Weights of a small mixture-of-experts language model, trained from scratch on English Wikipedia.
Size: 13 layers, vocabulary 16384, 61.1M parameters.
Experts: 32 experts in each of 11 layers, 64 GeGLU neurons an expert, 3 picks a token, a softmax router.
Training: a variant of Muon for the experts, 265M tokens.
Below are experts of layer 2 (counted from 0) of a mixture-of-experts language model. Rows are named router (the router's row for the expert) and show model dimensions 0-159. Each number is 128 + 24 x the weight over its row's rms, rounded and kept within 0 to 255. Numbers have three digits each.
After each expert's rows: "comes after" lists some tokens at least twice as common just before its tokens as in all text. This comes from a sample of Wikipedia text that the model never trained on. Tokens count by the router's weight.

# expert 27
router:122147117119101117115152096150130166149092131154148156120111145164110101123101112075169163135113145116172174135141128158154167125105170126138104093144124100140146159154096147135136142139132107113100125136115073115118157133124101120114107125147132138141070126116141089128129161114186101144115109107160151118089127086090094125144113154119094157122147171116144118111103137125117113138114149118128134147135161132144123083125142144117148095147163128115091129167106105136154127147166155
comes after: "°", "′", ":", "″", "–", "-"

# expert 18
router:147092191117108107140112136098136129105149147120140114113100166108119123136122129130115130142143166144123080123103154150139078086048130160122123146112157134117086128134140134160109163125115117122148121147190120161144150113158101134145125124110122123107084130162112147160173132107110092152099150102098150118094147136133138123156158150169164101146134110122123146094126112104100145147121136163134120130096137128149110092132167152133181142120157116096129109118144136133132161127163097
comes after: "\n", "==", "===", "See", " also", "Personal"

# expert 5
router:175130155094126115125088116116148126154129115112079129171144152154119161117166121087107135134124128145098094169126135123151124112146125079139135147093133138122105118088116120125120139117106084136154102104120158132110146171140139134124142140118132115110111111147165131113146138126116146147124118158142097109120107127147134089132137103138104155100133141141127140129173162118119152135131103164140163103127124141095098167115137155087144118120146162187140115185157083192139156164135087
comes after: " F", " R", "R", " L", "-", " ("

# expert 15
router:130158143113100133130137114162135114127115117144107103126113132147115162125143116118158092147120164152112122137152135120101149098139086134142059143111155117133156133145118144115102130121101104120157130149123081121100127189118110143131124165109161094119111126123185131161099130086111152136125149113089130145160154086105122125118102123152129125135155181162126115156144185152154133170133158120097088105115143112120117091084149144142119148133134084128099118144158140161122147109142107
comes after: "-", " a", " the", " as", "|", " an"

# expert 30
router:080085148100106112108185093125143131157131143140166111156155116116132140057162146133147122130157146160142054147124093132109114146139150138153136106127130121069143079162119115156136154117105116138132104103127150113140146118134096139100135152106125115157140156137135205131134121075129115076118125170138175130094165100104125108134155131170140159100100100172149162138131122126104127097115109137122089106110128143140159138102108158100141130163115121106116114124142114130126147101105164
comes after: " |", " ", " 0", " —", " 1", " 2"

# expert 10
router:135139100156133143140092146141136158133125138155126124117104134130121152131137135125070148132134141102096137096140072141072106148153110117110110101161148154113117105110137118116161138103199179106121126145161156115115105131083164162128095130096126154140135160119173112134122129089137138110132140138142167163110148076133090097099120166101160137141133142106142086140145171157173162115097134065125165127087143166123155123146125142123147149135148148124161142162146157141139134106154146
comes after: " a", " was", " is", " an", " known", " sp"

# expert 14
router:084146132177107125115144083145114119105112124135132165120191102146127118116132095164089087126111146154116090153118127137148159130148134119086090146090125115101138125151125086142130149113115102136126119136129105132108192114140129159071122140138089138123131162163127114108152127139176118086135151135148147104123130104122126125122147158203139116132173169128112107129140144087135134152137116142134129109113140099199108115134120131174144128111124127137138128142130123128170091104121130
comes after: " |", " World", " the", " War", ":", " National"

# expert 6
router:100110124143050122132162087124145102142143124099137150108149132139150177063122159137137101148123140153165075128127146117135129147117126131141116122145152080057101083160136081127133138139131104117137158128113145116111162095124127124104140121113110166126158134143118147107117122116138122082135127149124107132145171091120142092134093122186117109124121077148143154124153115107141124097126123176119112093150129138152114144123094124155137085129062090127147104099118099144146127144129122
comes after: " ", ")", "%", " 0", " —", " 1"

# expert 29
router:143132154106129108133133152143119173143121078144102100128173121145131145149117102151123094114114106084119140120146187130111171119141123167128097141148148137141117095122145109124130117111137118096137117126145153142126136156201154136142103142125118129144158145169170133137126111132109195097136168126120148168120168145110138147124121102122151134130094156130172164144152129104139137136151169149108166110117091087095147124161128160132127108175135120125101107126089160129117135104156106
comes after: " in", " the", " on", " as", " with", " at"

# expert 16
router:106139158141130114141130135171151100157108124132138097124128093128166088136099111111135102159124103123128150116105115120115110067136104131149126151147162119129111103111149138095088151143144177090110087132108114107137165171138112169148149126135133108161162145117166130115148130147116138157177152116149111091159131134139104125118143137131123137139126188080123134152138172136144101124139164142122130097142137125135116095116134131163120129094142123098102132138122164129135127122157192
comes after: " the", " a", "'s", " his", " first", " The"

# expert 21
router:161097106121061115102144078143136104142149170159099086134135131118140128114142158126142076087115146122133114132100119096124154139113107125098105116079144096162122177166071158162115114130141105169122119125167114117144135127099125109103135181119135151141082091139091137119087123084135107117129123119113159086099136123118152129139128159127117162098113154112132130163164130140156109107103119136137115080135156127131147088120129142113151088085158107130149135136111125104135169110136093
comes after: " (", "–", "18", "/", "\"", " +"

# expert 26
router:127052127143112126125073120139127141111152155113161199165143091101160177156159148153094143091120076138200121129114091136116123154094136117131136089107111148088113095111105133110115149133134138141166141136122142097133114116118110117090125173133126104134117162139126105116150116117122121147143105166091114090133170073161175119149121138081164152125136145138140176145113117121135123113139124151125097096130125143162134143118148096116116145150137097105146126123144173134102106109136163
comes after: "\n", " |", ".", ")", "==", " ="

# expert 4
router:151145139143153125158099108155136133124144158124106112129118107135075167107150165160129126106110133142119157152143155160138149076149135104125155162159149145118170096161134106148128107117133109137101084112137161134110181123168096147148096146114178105114123139140108117094156157099137140169100144143132113138144104169121127162117129130094143101139129165168109109114097153120103121128055152132127160145136090154129120158119124099163087136165145133167133079089150148153129170104119125
comes after: " the", " B", " b", " t", " d", " D"

# expert 28
router:109130189157108130117170164155136160093144128140145133078119172113112112115160150139133122140125155191132074115152135114096113175122141135119122125098163116148167117114132112164148136135110119176169133033147144138139128128111079117139159116098111122149097121128147131135157132156136120116157176171163162111149130114113128154109104099129147135122085108175145112129127144069135126140145153118144140088080083146164142136111191112116129111124114119094101131103159110144109098136131130
comes after: " of", " to", " in", " for", " at", " from"

# expert 19
router:124111064166118119127126140110152101128102109110123145170112124133121105145098112123169117146123107172160165147101101125107136102132117128121141161101143130135139189153140102130123160118114143105123155160108149116120152103179126091111097113142145124078112117103165155102091119133148128104128136106140140119151106136122144104106104134161137107082110190146116122135111108143159144126137127098131130096147150149074127074105113115132139128126114127115100126140146135068146107167110177
comes after: "-", "|", " •", "yard", " his", "'s"